config.yaml
d_shared_expert: 128
moe_layers: [1, 2, 3, 4, 5, 6, 7, 8, 9, 10, 11]
router_cosine_scale: 20.0
init_std_router: 0.0251
norm_place: "pre"
rope_base: 10900.0
qk_norm: false
init_std_o: 0.00422
optimizer: "muon_variant"
lr_head: 0.00671
grad_clip: 1.0
schedule: "wsd"
decay_shape: "linear"
batch_tokens: 32768
doc_mask: true
Below are experts of layer 4 (counted from 0) of a mixture-of-experts language model. Rows are named router (the router's row for the expert), down (a neuron's output weights, with its number) and show model dimensions 0-63. Each number is 200 + 20 x the weight over its row's rms, rounded and kept within 0 to 999.
After each expert's rows: a language model's description of what the expert responds to. This comes from a sample of Wikipedia text that the model never trained on.

# expert 51
router,202,213,197,185,181,220,204,199,208,184,202,183,179,232,196,192,204,179,193,245,199,172,208,199,214,189,175,204,232,176,233,200,154,200,164,161,205,217,236,215,206,202,184,159,191,217,179,206,235,184,195,208,171,185,250,207,192,177,220,191,181,225,226,192
down0,193,190,192,200,223,205,175,177,217,220,170,187,195,216,199,163,233,210,192,197,222,233,244,184,188,210,204,205,183,198,214,232,214,177,205,151,182,218,210,206,178,202,178,218,193,198,155,208,212,220,204,227,162,165,194,210,192,193,235,187,218,201,214,215
down1,194,184,228,198,201,218,161,170,204,215,233,236,147,220,201,196,179,179,199,230,190,190,190,217,181,196,214,189,190,231,200,225,172,195,215,210,225,192,161,188,175,195,206,221,203,199,175,187,202,215,223,207,169,213,212,192,208,203,222,186,170,214,191,203
down2,181,179,181,168,189,178,189,220,219,197,197,215,228,191,204,168,214,190,198,202,215,192,190,174,200,190,203,162,169,196,204,221,229,212,173,179,238,192,224,206,218,178,206,194,222,183,199,204,193,208,179,215,202,216,208,212,204,203,163,191,194,197,209,189
down3,231,166,209,195,182,184,197,215,219,203,202,226,226,195,185,213,175,203,212,188,192,223,150,195,210,189,176,231,201,216,200,201,181,177,214,215,210,193,171,194,206,186,205,196,177,239,244,188,204,208,199,204,238,197,196,195,214,194,242,155,185,226,203,185
down4,233,179,162,166,178,217,190,204,193,198,175,233,258,168,201,184,203,206,204,204,224,220,218,202,195,251,195,196,207,205,229,230,224,227,209,238,189,181,186,198,210,199,214,181,192,227,204,216,213,189,218,211,202,185,185,207,197,213,235,221,188,190,213,207
down5,216,237,192,158,215,199,204,216,213,212,196,180,193,217,240,243,218,215,186,225,210,230,208,198,201,193,202,207,208,173,202,170,194,164,229,208,189,207,195,205,183,219,183,177,199,181,183,215,193,198,180,214,177,189,169,157,186,228,201,167,225,198,219,218
down6,228,191,202,220,210,176,237,208,200,159,195,239,186,214,202,228,177,217,212,189,148,197,206,200,212,230,217,200,176,184,223,205,161,198,205,197,201,195,211,210,207,204,184,186,209,211,176,195,213,179,186,227,227,176,205,228,193,202,192,218,193,206,172,199
down7,214,212,187,196,160,210,240,221,219,216,205,209,192,194,176,218,195,183,226,169,213,196,211,178,188,191,183,224,186,159,191,153,194,189,182,219,167,196,196,218,200,194,236,212,202,226,235,196,195,193,180,188,207,183,180,206,199,196,176,225,202,204,228,194
down8,220,214,177,224,196,246,180,223,178,187,231,252,177,211,199,227,222,199,178,179,217,190,190,205,168,170,161,221,234,203,186,203,217,198,183,212,223,190,199,164,199,229,213,165,226,186,190,193,238,190,198,192,176,196,196,195,209,208,230,166,208,153,162,217
down9,170,217,190,211,138,197,209,182,223,187,205,203,220,210,191,166,184,151,216,202,224,180,203,209,221,210,206,213,203,214,216,208,207,199,233,189,240,172,218,208,179,209,243,227,184,229,193,193,190,195,188,191,189,226,198,221,225,210,224,206,179,210,207,191
down10,206,205,198,206,191,199,182,217,197,193,176,215,252,173,218,207,204,205,186,232,210,182,208,169,215,202,196,251,215,207,226,215,205,204,225,226,188,203,215,191,204,179,227,230,211,227,209,208,172,215,187,164,202,212,222,202,163,212,187,217,171,209,190,197
down11,174,190,209,208,207,223,218,206,168,199,221,194,194,181,225,218,234,235,181,177,185,221,221,190,232,197,194,208,201,177,197,197,211,131,188,194,204,168,221,243,186,198,165,181,255,189,187,220,170,182,186,208,215,226,209,177,193,237,213,204,212,194,206,160
down12,240,158,184,202,165,207,207,217,221,229,181,224,220,208,199,189,221,217,180,214,209,235,216,221,207,200,196,218,240,214,197,220,186,186,194,187,193,178,175,220,216,198,198,185,216,209,181,196,168,178,203,219,211,203,191,188,168,189,173,161,183,217,194,206
down13,208,211,195,216,203,178,195,198,213,206,192,171,192,174,227,186,165,176,195,203,179,199,210,192,176,212,188,222,195,203,208,175,207,214,221,202,185,159,204,178,192,213,206,176,201,206,184,176,201,244,202,211,198,188,143,176,193,180,202,164,211,225,214,188
down14,199,181,174,246,178,201,224,226,208,195,193,196,216,171,203,198,188,206,188,177,195,231,168,219,232,199,211,182,208,157,166,156,202,192,205,179,195,182,199,214,215,226,214,205,188,177,212,173,205,208,164,182,241,219,221,202,215,182,211,191,178,179,234,170
down15,199,198,182,226,217,199,228,198,191,202,208,205,171,215,208,244,195,187,227,198,194,217,183,222,168,204,173,176,195,203,185,189,189,183,193,217,198,198,205,198,173,192,234,178,218,181,223,193,210,164,163,167,201,219,224,218,187,206,195,170,179,167,190,169
What it handles: Particles and phrasal nouns. Adverbial particles and verb-like nouns such as out, set, off, up, round, release, end, often in set in or dial-up.

# expert 13
router,183,147,168,192,214,228,182,251,160,210,223,204,209,224,197,214,203,209,177,188,215,175,183,186,218,225,164,201,186,203,195,215,198,197,191,196,228,185,190,184,219,226,215,212,185,225,224,190,197,198,181,208,216,185,215,219,201,206,202,179,211,239,203,217
down0,189,186,159,208,172,199,175,215,210,205,217,162,219,204,168,191,208,162,182,212,221,216,231,183,239,170,208,201,199,225,177,184,201,214,221,195,202,203,224,201,184,201,165,187,186,198,191,186,199,191,198,201,193,209,224,207,170,210,159,202,200,198,199,210
down1,219,193,224,187,200,182,191,188,202,228,193,199,203,202,171,179,207,194,228,223,203,215,196,180,173,210,185,204,203,179,201,218,194,192,206,222,207,170,193,186,235,252,210,197,188,198,198,232,204,198,191,239,185,202,173,172,162,215,210,196,191,221,205,220
down2,167,188,189,199,219,206,186,195,189,212,212,185,211,202,212,199,184,205,206,192,196,173,219,167,169,177,217,175,195,220,210,197,217,196,202,186,209,214,188,184,193,191,205,207,191,221,228,200,208,224,213,198,257,165,208,237,212,212,230,201,185,229,195,172
down3,175,187,201,205,171,219,184,202,192,175,247,194,181,213,208,249,200,205,214,232,212,186,198,233,196,197,176,187,214,203,183,213,223,176,202,173,194,179,246,208,203,196,154,231,233,207,183,189,220,184,210,200,224,215,193,212,185,233,210,157,201,241,151,195
down4,206,182,222,216,204,182,185,193,211,215,244,180,224,181,207,194,200,227,195,209,213,196,210,201,190,217,213,199,179,213,193,173,235,206,211,204,211,219,202,262,177,159,185,164,170,211,214,210,170,216,240,206,183,173,212,226,221,207,174,191,180,195,209,210
down5,203,205,211,200,172,208,194,184,210,195,187,189,196,165,232,188,218,205,197,222,152,197,153,190,179,183,202,223,197,204,226,196,173,196,210,208,216,171,188,187,171,195,206,210,193,222,206,215,168,189,225,181,208,209,179,227,165,176,183,186,218,233,230,221
down6,180,170,185,203,163,183,214,193,194,235,182,198,179,191,183,193,203,212,209,198,204,223,205,178,218,194,145,209,200,160,212,209,197,197,206,183,227,215,187,222,201,247,199,199,218,198,205,197,216,241,216,199,166,221,187,172,235,170,221,212,214,233,211,203
down7,216,222,204,224,203,195,243,196,193,204,185,210,221,205,181,201,204,222,188,237,202,179,235,215,191,215,200,210,219,209,239,172,201,202,194,217,207,210,190,183,195,210,206,193,216,233,207,205,185,203,226,208,190,214,185,199,178,218,193,186,222,181,189,206
down8,195,174,210,238,247,194,174,223,213,220,193,156,166,210,199,181,194,220,194,178,220,209,202,209,234,180,196,241,188,217,245,206,210,213,205,200,209,210,204,178,166,216,201,200,200,239,206,183,210,176,204,188,173,223,186,196,178,212,204,205,162,245,169,184
down9,169,191,211,195,165,204,216,187,176,189,199,183,217,246,187,207,233,192,213,192,229,242,183,174,202,196,190,211,230,235,238,210,189,210,204,220,199,222,203,190,228,219,176,187,206,204,224,194,243,217,213,178,160,199,222,208,210,189,219,190,213,171,194,228
down10,170,226,178,187,195,209,188,221,188,199,217,204,202,199,179,191,207,245,199,191,182,200,190,228,228,212,197,204,205,190,170,209,199,216,205,240,191,179,250,199,175,229,197,195,205,210,202,201,201,194,199,201,175,213,208,202,182,204,224,209,211,209,189,171
down11,178,229,164,215,192,213,197,197,209,206,203,215,193,193,221,200,212,208,191,230,221,176,225,189,222,199,197,201,194,174,201,188,209,205,180,208,185,209,168,203,192,215,224,188,212,207,200,213,215,203,223,201,211,172,196,206,251,195,215,213,187,210,227,186
down12,176,234,233,200,199,216,194,217,207,182,220,180,229,186,178,209,197,205,204,188,194,196,205,221,211,190,216,218,198,171,175,192,160,185,178,178,161,176,194,159,194,239,179,187,199,203,213,157,218,159,186,162,225,185,195,191,176,207,227,193,216,205,175,208
down13,219,204,174,238,227,204,183,217,195,253,187,208,182,222,181,203,226,231,228,142,211,194,200,202,208,205,192,177,219,147,213,218,183,188,201,232,227,191,199,207,198,174,225,210,173,199,214,206,191,177,195,253,219,179,246,231,197,196,195,170,187,190,178,215
down14,173,237,214,228,208,193,185,218,184,205,208,196,217,215,190,204,172,192,171,222,178,218,168,185,170,260,200,205,205,186,178,218,177,228,212,205,222,209,208,191,173,226,209,191,215,197,210,211,227,181,172,213,165,174,190,266,191,220,185,174,227,229,223,221
down15,182,207,202,176,189,211,190,200,177,211,188,209,202,214,205,218,228,222,232,205,185,211,202,233,214,182,223,186,209,155,215,164,178,183,216,209,171,187,195,203,199,216,212,192,147,203,212,206,207,202,212,219,182,192,196,204,226,230,190,225,196,177,230,224
What it handles: Table and list structure. Pipe separators, list dashes and numbered items opening rows or headers in tables, such as sports rosters, track listings and chart positions.

# expert 21
router,251,230,226,223,205,226,208,210,202,205,220,202,231,208,218,181,231,176,186,207,223,180,196,180,228,231,197,177,244,175,235,227,188,199,180,176,198,196,222,177,201,201,194,236,188,215,197,177,213,215,183,180,195,181,194,206,213,180,192,195,187,213,238,170
down0,194,185,222,211,230,214,185,169,194,187,172,191,222,204,162,217,193,209,240,178,233,218,221,195,220,221,193,202,190,157,201,202,201,227,234,224,236,219,203,198,149,217,197,199,199,240,190,214,215,217,194,193,184,161,202,180,181,233,161,204,198,202,201,221
down1,221,191,191,239,227,185,201,225,197,174,198,187,213,178,189,207,174,185,189,203,221,166,222,201,198,211,213,208,233,188,210,186,212,190,192,184,163,166,199,217,169,192,210,184,205,230,176,212,189,213,210,194,221,223,186,196,203,192,197,206,242,205,173,203
down2,191,216,223,186,216,225,234,178,188,192,205,186,191,199,191,179,238,213,241,205,171,205,225,204,159,177,179,166,218,182,183,178,184,222,202,170,225,174,201,227,193,185,188,199,182,193,204,188,200,147,199,182,200,241,223,185,213,229,148,198,184,184,212,176
down3,210,208,185,227,198,190,173,224,188,184,231,199,194,192,198,182,181,229,180,221,162,176,202,188,179,192,182,180,205,223,241,176,206,224,185,227,210,227,225,196,213,225,196,194,202,175,202,228,139,165,214,198,219,207,219,231,199,202,205,207,236,198,195,181
down4,223,221,216,203,204,177,220,203,215,172,191,188,160,245,201,169,193,221,189,176,225,197,202,185,201,204,162,162,172,188,193,210,191,212,210,200,177,160,213,215,209,218,200,205,181,215,220,228,196,143,200,201,202,166,188,210,217,190,206,185,180,180,202,214
down5,196,191,222,203,216,183,211,201,192,161,197,199,182,204,180,219,197,197,158,160,199,186,200,203,225,196,197,195,145,217,207,162,226,175,187,214,189,210,229,184,174,210,201,210,178,204,184,199,162,171,188,191,208,197,211,216,174,188,184,172,211,244,204,172
down6,191,175,167,218,204,216,207,162,229,214,219,218,215,218,215,220,183,193,199,191,205,212,184,216,221,210,241,241,165,196,231,209,215,209,236,179,190,187,198,204,225,247,204,195,216,170,219,213,182,213,195,221,201,199,175,190,221,204,189,170,212,203,219,194
down7,195,213,196,222,191,186,202,228,215,193,203,235,168,193,183,193,206,227,225,180,217,176,190,229,162,193,186,251,202,201,215,168,202,196,219,202,216,192,211,232,204,235,212,213,160,232,188,213,223,183,232,177,198,213,178,187,169,205,220,224,176,232,213,191
down8,211,198,202,180,205,230,209,202,209,189,205,226,187,212,206,199,150,237,188,158,182,203,171,201,203,195,198,212,190,214,188,205,184,170,187,221,207,223,222,199,175,219,190,181,194,218,147,209,183,179,171,208,226,202,219,203,210,174,198,191,181,209,221,180
down9,227,179,197,168,215,184,199,215,212,184,215,186,187,200,206,211,193,191,171,200,203,198,201,161,185,198,226,237,230,194,206,175,212,221,200,178,201,193,210,231,181,203,190,207,219,209,199,199,209,167,231,199,228,199,213,229,213,179,166,194,202,203,171,224
down10,197,176,217,183,161,190,191,200,217,208,157,172,222,209,201,190,199,171,154,204,212,199,161,181,182,194,218,205,230,213,203,185,184,203,162,184,159,210,195,199,227,199,206,235,179,228,174,227,220,178,160,180,208,188,213,181,128,185,228,190,201,194,188,174
down11,240,214,223,191,208,220,205,200,199,181,203,207,192,235,209,204,230,176,162,216,196,247,198,236,206,194,212,248,210,198,210,221,188,175,193,162,207,199,201,229,197,202,177,178,182,217,193,211,215,189,205,217,204,213,193,236,222,230,221,165,153,186,177,155
down12,176,173,176,212,214,187,203,257,179,174,181,192,188,195,216,166,209,190,205,187,192,179,173,212,185,200,215,244,185,219,180,204,196,187,195,204,203,185,204,210,232,193,206,164,179,204,212,215,216,234,189,199,212,240,211,152,204,213,224,208,189,170,213,202
down13,208,165,205,183,170,209,196,208,171,227,210,195,187,149,179,210,216,209,196,216,179,196,215,229,189,208,194,230,211,203,240,207,201,201,180,220,193,194,211,183,201,215,187,149,226,200,211,238,209,195,217,220,201,207,214,210,195,170,179,193,220,177,175,210
down14,212,232,188,194,198,234,195,213,194,202,214,183,186,194,206,190,204,191,203,220,209,203,201,210,180,172,219,213,189,205,205,161,212,211,181,169,205,166,220,186,215,215,232,195,165,177,221,195,225,198,195,171,230,181,214,174,185,198,175,202,185,190,193,225
down15,181,218,199,207,188,203,191,239,164,228,207,215,181,178,223,213,213,230,201,180,195,189,174,176,189,202,185,185,192,184,207,201,231,228,217,283,204,203,202,195,201,199,201,195,198,210,214,196,190,246,212,197,217,177,198,193,202,191,229,204,192,212,194,222
What it handles: As and label words. The word as after such, known, redesignated, plus by, than, colons and labels in infoboxes like Scientific classification.

# expert 14
router,212,225,172,183,212,225,194,183,197,192,194,227,193,196,215,163,203,181,216,169,217,199,191,208,193,148,220,175,232,229,187,214,237,208,205,188,230,182,199,218,194,205,192,230,217,187,209,215,214,164,184,222,227,207,240,199,193,199,189,178,209,195,169,229
down0,211,180,168,183,192,170,208,201,208,213,209,167,195,203,210,197,201,226,198,207,212,181,202,215,211,185,198,176,249,206,221,222,211,202,187,238,235,207,252,231,215,233,192,205,224,192,165,223,177,229,198,242,214,174,185,233,181,197,231,222,236,249,159,205
down1,230,216,214,186,184,243,219,224,216,185,194,231,188,259,181,175,208,183,212,209,189,176,195,203,207,213,220,155,224,199,206,203,214,220,203,227,169,216,182,196,209,196,222,228,207,225,207,160,196,216,196,212,216,181,172,220,192,169,207,216,193,212,209,191
down2,186,205,214,240,223,202,175,221,173,223,176,224,191,216,182,192,180,241,196,168,200,201,194,198,204,180,185,208,211,182,178,216,236,216,207,195,216,238,208,192,193,176,211,170,209,197,206,181,198,195,199,191,188,212,201,210,204,182,244,215,201,215,208,193
down3,234,200,206,208,173,208,189,176,215,215,210,198,212,230,206,153,185,177,182,235,246,223,188,179,210,187,213,182,209,213,195,217,227,214,184,199,222,227,202,205,199,192,164,173,161,199,224,207,198,206,200,217,178,200,215,176,184,193,220,189,206,153,182,191
down4,225,232,205,194,191,167,204,168,186,174,240,196,197,220,182,181,194,175,217,200,173,187,207,192,182,210,205,211,207,207,236,198,187,188,195,198,194,214,200,191,223,200,215,211,180,211,206,211,211,189,171,176,186,178,172,198,184,203,207,173,240,194,204,208
down5,226,214,184,209,165,227,229,187,205,200,241,219,205,210,203,231,248,170,219,165,210,229,197,179,170,219,210,180,209,185,232,207,191,201,216,178,189,179,200,245,186,181,199,183,241,190,206,202,233,193,206,243,213,175,187,203,228,193,233,156,183,180,232,186
down6,170,206,202,180,141,172,208,192,175,220,221,187,176,157,241,218,233,196,202,190,205,220,174,207,220,207,214,207,197,171,205,203,185,182,198,225,212,210,207,222,150,250,201,210,162,188,211,211,214,194,171,181,188,234,204,172,217,192,204,189,179,227,195,217
down7,202,206,195,205,150,229,232,193,223,235,196,210,207,180,212,165,212,195,194,197,211,168,175,156,221,213,208,217,196,172,206,192,181,202,172,174,151,194,165,199,197,192,165,183,150,204,193,233,230,197,192,162,206,169,179,176,191,209,196,160,180,209,219,223
down8,183,195,198,197,200,198,209,189,230,225,226,149,213,195,166,215,206,173,202,207,209,189,225,184,180,195,179,198,159,194,200,173,212,200,185,188,199,166,204,233,198,228,217,226,193,194,196,227,187,179,214,187,205,223,194,205,205,199,197,216,203,182,193,179
down9,236,193,196,189,193,207,192,224,191,198,216,189,206,181,187,176,212,177,183,197,201,200,152,199,173,228,168,226,191,180,192,166,165,205,182,251,174,202,205,190,190,217,176,196,198,236,198,170,201,220,193,189,205,193,209,214,174,213,240,172,226,198,221,186
down10,188,190,187,201,217,179,212,225,167,184,214,169,209,212,192,232,203,200,193,210,191,228,204,166,190,238,212,184,203,211,233,242,179,169,225,189,161,219,205,219,180,232,199,179,182,187,213,201,215,182,183,191,196,182,215,198,202,204,220,209,225,235,193,182
down11,233,181,206,157,211,211,199,197,249,191,194,188,182,226,166,180,229,188,222,170,236,185,216,212,213,209,209,176,214,184,212,230,199,220,208,188,220,185,226,244,268,161,186,205,224,215,208,171,179,218,225,232,202,192,217,205,184,218,215,211,183,154,208,212
down12,194,208,201,178,219,200,202,206,159,192,232,208,179,199,183,193,165,213,180,209,211,207,193,185,206,183,185,183,207,187,170,218,187,197,206,195,193,241,212,224,235,193,221,188,199,222,179,198,197,221,213,187,193,226,186,208,172,170,211,202,199,205,232,221
down13,197,231,210,182,176,208,199,201,201,175,186,213,179,232,226,191,195,227,212,235,224,186,196,215,175,211,158,195,208,229,228,183,197,201,235,228,225,172,212,234,242,194,201,233,173,187,199,220,224,196,203,173,211,212,222,190,159,227,217,184,186,231,184,184
down14,213,207,197,198,224,208,204,229,185,194,193,211,265,185,190,218,229,183,170,236,174,208,219,181,214,175,221,162,183,228,205,189,210,257,172,172,209,200,152,223,190,202,241,192,204,215,188,202,181,187,227,193,188,217,192,203,200,186,182,204,176,184,212,179
down15,254,210,223,191,208,157,216,191,208,216,165,201,202,207,172,167,167,227,186,197,179,223,197,202,170,193,205,203,178,184,179,179,190,192,158,201,200,179,209,232,190,199,216,192,190,155,212,168,221,201,194,198,213,196,214,218,211,185,206,203,214,209,205,205
What it handles: Colons and dashes. Colons, dashes and similar separators after a label or heading word, as in Episode:, Released:, World War I:, and titled.

# expert 27
router,208,217,211,196,195,191,197,221,162,173,184,233,188,187,228,213,196,214,194,161,203,256,164,198,211,202,176,211,205,209,206,224,223,188,200,175,209,170,211,205,210,188,201,203,255,212,166,203,234,212,188,207,229,191,221,187,206,209,222,209,197,190,183,197
down0,193,201,216,174,197,204,185,187,203,216,197,213,180,218,201,194,161,198,187,207,211,188,190,193,181,192,215,187,213,176,200,235,208,234,203,208,189,208,169,209,199,213,200,212,180,236,185,221,196,229,190,190,224,197,222,166,215,209,246,206,144,174,215,181
down1,200,207,202,241,205,227,176,211,210,176,186,220,210,196,171,225,196,177,192,245,223,211,198,206,190,221,209,193,210,170,213,195,192,224,199,217,224,209,196,169,198,224,237,212,168,227,199,219,214,224,228,185,154,176,182,212,245,235,214,210,168,217,175,193
down2,253,190,228,253,203,207,207,222,164,230,170,206,173,193,207,196,188,244,184,196,182,181,227,209,165,204,202,188,228,209,175,200,233,163,212,192,242,209,178,192,229,178,200,232,183,180,227,199,216,233,184,236,220,219,199,190,217,208,198,180,162,210,227,215
down3,239,169,227,191,176,180,195,188,192,210,195,202,198,204,185,197,174,175,185,205,213,200,216,181,193,179,180,181,195,195,186,210,206,211,206,237,187,200,178,198,205,182,221,205,174,171,217,206,153,232,236,189,193,241,211,202,219,219,196,197,180,154,190,190
down4,180,176,207,214,219,173,244,235,185,186,185,212,217,238,210,191,200,205,210,200,205,169,249,201,172,208,213,195,204,232,230,183,206,212,239,233,177,188,222,206,142,182,224,173,200,192,211,225,191,218,191,196,221,200,174,173,207,210,200,210,193,193,182,238
down5,224,190,173,211,223,194,196,202,247,188,225,163,214,227,203,190,213,204,229,231,215,231,224,166,220,172,192,194,180,181,217,202,216,187,216,182,209,210,217,195,209,195,232,207,204,199,165,201,195,204,160,188,225,213,186,210,194,204,202,215,214,216,195,200
down6,200,218,191,195,197,215,192,181,217,223,167,224,192,144,184,185,203,199,206,205,205,196,223,180,203,193,186,206,195,157,187,229,194,142,246,188,175,197,219,215,197,198,169,168,177,190,200,240,225,179,174,208,185,173,227,184,210,221,212,188,211,173,178,230
down7,181,204,197,216,197,231,198,212,183,195,210,186,198,207,224,249,241,197,209,208,224,225,189,203,225,191,214,171,186,220,212,220,215,161,227,181,179,218,213,217,192,209,253,230,208,200,200,202,201,187,200,179,210,223,195,187,168,213,193,214,174,199,189,183
down8,181,230,147,214,186,207,188,159,203,222,214,171,177,211,194,169,200,206,206,209,198,157,199,220,228,203,203,172,232,198,176,190,198,189,200,201,154,196,235,209,201,198,192,179,218,155,185,190,215,201,184,201,195,206,228,220,220,203,208,197,230,168,209,193
down9,228,240,204,222,170,200,206,198,196,195,160,191,188,196,196,231,189,205,207,188,189,210,192,226,202,186,169,185,207,194,226,218,210,238,178,196,203,232,174,205,212,217,219,212,207,215,170,196,205,193,243,195,192,194,218,191,182,181,217,216,211,244,200,215
down10,247,182,225,195,187,174,214,217,189,191,182,182,186,201,147,222,154,188,225,184,217,217,181,217,211,181,189,197,187,207,168,185,175,184,177,161,196,174,243,199,222,207,206,212,231,200,191,212,229,229,228,152,228,197,196,194,208,204,220,214,209,194,205,203
down11,208,219,180,180,204,201,199,162,188,186,183,216,187,207,193,197,194,203,194,193,187,219,218,210,200,169,237,208,185,226,160,216,177,202,225,205,193,226,189,164,216,239,207,170,217,196,183,188,226,200,192,205,220,204,198,188,210,213,185,198,234,196,217,206
down12,171,181,205,201,197,221,188,206,215,166,176,190,210,181,199,211,235,177,214,205,215,206,237,199,192,186,192,163,209,174,184,209,196,211,180,182,194,213,177,205,197,223,215,208,172,186,191,218,217,164,192,195,203,187,212,154,201,193,178,250,214,228,196,150
down13,208,207,251,195,251,155,189,205,195,169,194,192,220,240,209,220,153,196,194,183,170,229,185,233,211,157,174,220,175,187,220,222,213,231,196,177,204,183,201,188,196,199,196,226,222,193,173,188,175,233,188,190,215,188,215,160,192,232,187,221,200,209,227,233
down14,211,203,241,175,209,191,187,238,161,195,192,216,197,180,213,197,189,193,191,211,189,226,183,190,166,200,168,172,168,205,206,201,209,206,185,234,202,211,170,222,198,200,228,258,230,195,190,208,178,199,201,206,229,213,224,229,208,215,202,221,187,187,187,239
down15,166,187,197,179,214,199,203,192,212,201,175,209,210,190,201,214,178,208,178,202,222,225,227,189,209,198,171,186,208,209,207,205,186,216,193,179,209,227,185,231,217,256,215,206,216,173,165,187,207,176,206,215,186,178,162,223,189,244,218,182,183,211,188,184
What it handles: Capitalized name onsets. First capitalized piece of a split proper name, often genus names or foreign names, such as Jul(ida), He(terorachis), Man(bij).

# expert 16
router,220,175,229,182,205,199,201,191,162,158,196,208,177,207,205,201,193,191,189,177,211,192,200,219,207,222,170,194,211,162,237,227,222,205,208,197,180,185,214,239,214,171,213,204,211,190,191,212,215,199,204,196,189,203,218,169,233,213,186,237,210,177,188,176
down0,206,205,191,211,182,185,209,200,174,181,197,219,193,220,199,202,187,179,226,193,199,166,204,229,188,171,177,213,184,230,182,188,176,209,184,191,192,182,192,235,242,173,221,180,220,222,228,192,191,197,180,160,191,202,235,197,199,211,209,217,208,227,232,207
down1,193,178,230,225,185,193,192,205,214,184,219,233,216,200,189,203,196,164,182,201,205,216,171,152,206,182,176,191,185,219,177,165,213,199,187,198,206,158,210,186,201,165,195,209,170,208,239,200,160,205,192,223,209,181,185,195,226,189,165,208,206,184,209,240
down2,200,231,198,207,214,198,184,195,179,191,217,214,223,187,178,204,192,201,205,229,227,173,181,193,189,225,214,242,159,175,160,234,156,199,213,190,195,169,185,184,199,191,196,192,239,199,235,209,192,207,210,177,200,225,188,184,200,191,216,204,214,184,198,215
down3,209,196,216,222,229,233,198,180,207,183,205,181,206,214,219,198,213,181,171,167,206,221,201,215,204,188,192,209,217,156,168,195,212,190,192,198,193,203,186,208,188,203,219,199,221,192,191,214,187,189,189,176,160,220,199,202,206,185,208,191,190,199,223,205
down4,200,226,205,170,166,226,184,183,192,217,204,209,192,208,191,224,235,239,192,190,220,179,180,226,195,212,207,155,180,225,219,203,211,183,218,216,169,184,179,192,189,231,188,206,184,221,199,194,217,195,213,214,197,186,168,214,231,233,204,197,157,238,224,214
down5,224,158,209,178,162,204,166,215,194,175,181,229,222,203,203,201,220,202,148,187,187,194,233,211,215,234,207,195,209,240,208,182,202,165,184,197,207,184,175,197,185,234,175,197,223,188,214,215,193,227,209,224,198,170,209,208,193,184,187,184,202,176,221,163
down6,207,192,239,197,188,207,185,173,179,162,212,192,180,235,211,233,199,204,222,224,227,200,194,198,191,209,212,232,231,205,205,166,178,149,253,168,160,224,169,185,176,223,188,207,183,216,185,216,195,211,171,193,199,236,173,194,229,185,210,203,182,199,190,212
down7,249,211,230,216,193,188,239,200,184,190,215,240,211,220,217,224,150,180,218,208,186,215,187,189,180,200,210,201,162,178,201,171,191,233,181,198,210,191,194,164,194,187,195,210,194,241,186,172,189,174,223,198,234,234,198,188,203,182,185,224,174,218,239,207
down8,211,220,195,182,182,177,232,201,226,215,169,189,227,216,224,208,180,198,215,199,238,178,192,226,206,189,202,200,197,225,221,227,233,179,215,181,243,181,166,166,165,244,177,192,220,179,190,205,216,191,210,218,183,184,156,184,207,206,162,213,204,201,145,170
down9,190,195,229,201,191,187,213,206,186,207,178,210,221,209,209,219,193,190,241,232,199,219,203,241,165,198,179,169,205,191,179,197,187,202,170,174,171,219,212,183,174,198,210,201,218,179,202,214,168,209,226,171,246,178,190,227,197,192,193,202,184,218,204,181
down10,211,235,186,224,194,217,237,229,220,222,198,182,198,194,221,191,187,195,226,197,192,188,192,209,192,205,176,188,194,164,199,174,216,201,213,210,203,225,213,219,204,214,187,224,221,182,194,222,224,226,183,180,210,178,195,220,213,208,222,178,210,168,216,187
down11,200,210,199,180,223,189,199,211,183,190,211,188,194,168,195,178,180,187,224,169,193,207,171,216,195,195,224,211,140,233,193,201,181,201,209,206,204,185,202,203,211,178,238,181,192,217,216,185,203,179,162,209,161,251,221,221,215,164,198,193,198,182,223,240
down12,215,164,224,182,238,205,211,215,214,187,191,197,224,185,213,248,214,215,202,219,185,226,190,230,183,180,209,189,205,199,223,173,195,192,206,188,198,177,203,185,197,141,162,222,225,201,188,190,180,207,207,190,185,205,204,187,213,172,202,143,202,204,156,181
down13,211,222,186,179,175,203,194,162,206,213,201,179,218,216,217,177,209,213,198,162,210,213,230,203,241,204,226,245,194,173,199,178,233,195,172,193,200,201,199,191,212,226,203,208,205,203,175,214,204,186,208,198,171,212,190,182,191,195,208,215,216,194,216,200
down14,188,192,189,196,199,162,188,171,208,205,199,240,227,202,204,201,148,182,196,180,169,186,204,204,204,162,201,202,181,194,181,202,188,221,239,215,200,198,172,207,188,175,218,202,232,184,185,210,217,172,196,207,220,205,191,196,199,226,205,163,228,182,201,172
down15,192,207,220,178,193,215,179,227,198,154,208,163,196,230,206,165,127,190,186,183,205,170,175,174,256,207,226,201,199,187,206,195,209,214,185,187,208,171,186,150,225,204,204,242,193,210,236,223,234,215,194,183,243,184,178,144,227,226,191,223,179,184,209,228
What it handles: Foreign name pieces. First word pieces of non-English proper names, often Asian, Slavic or Middle Eastern, such as Hong, Sara(khs), Che(chen), Yu(et).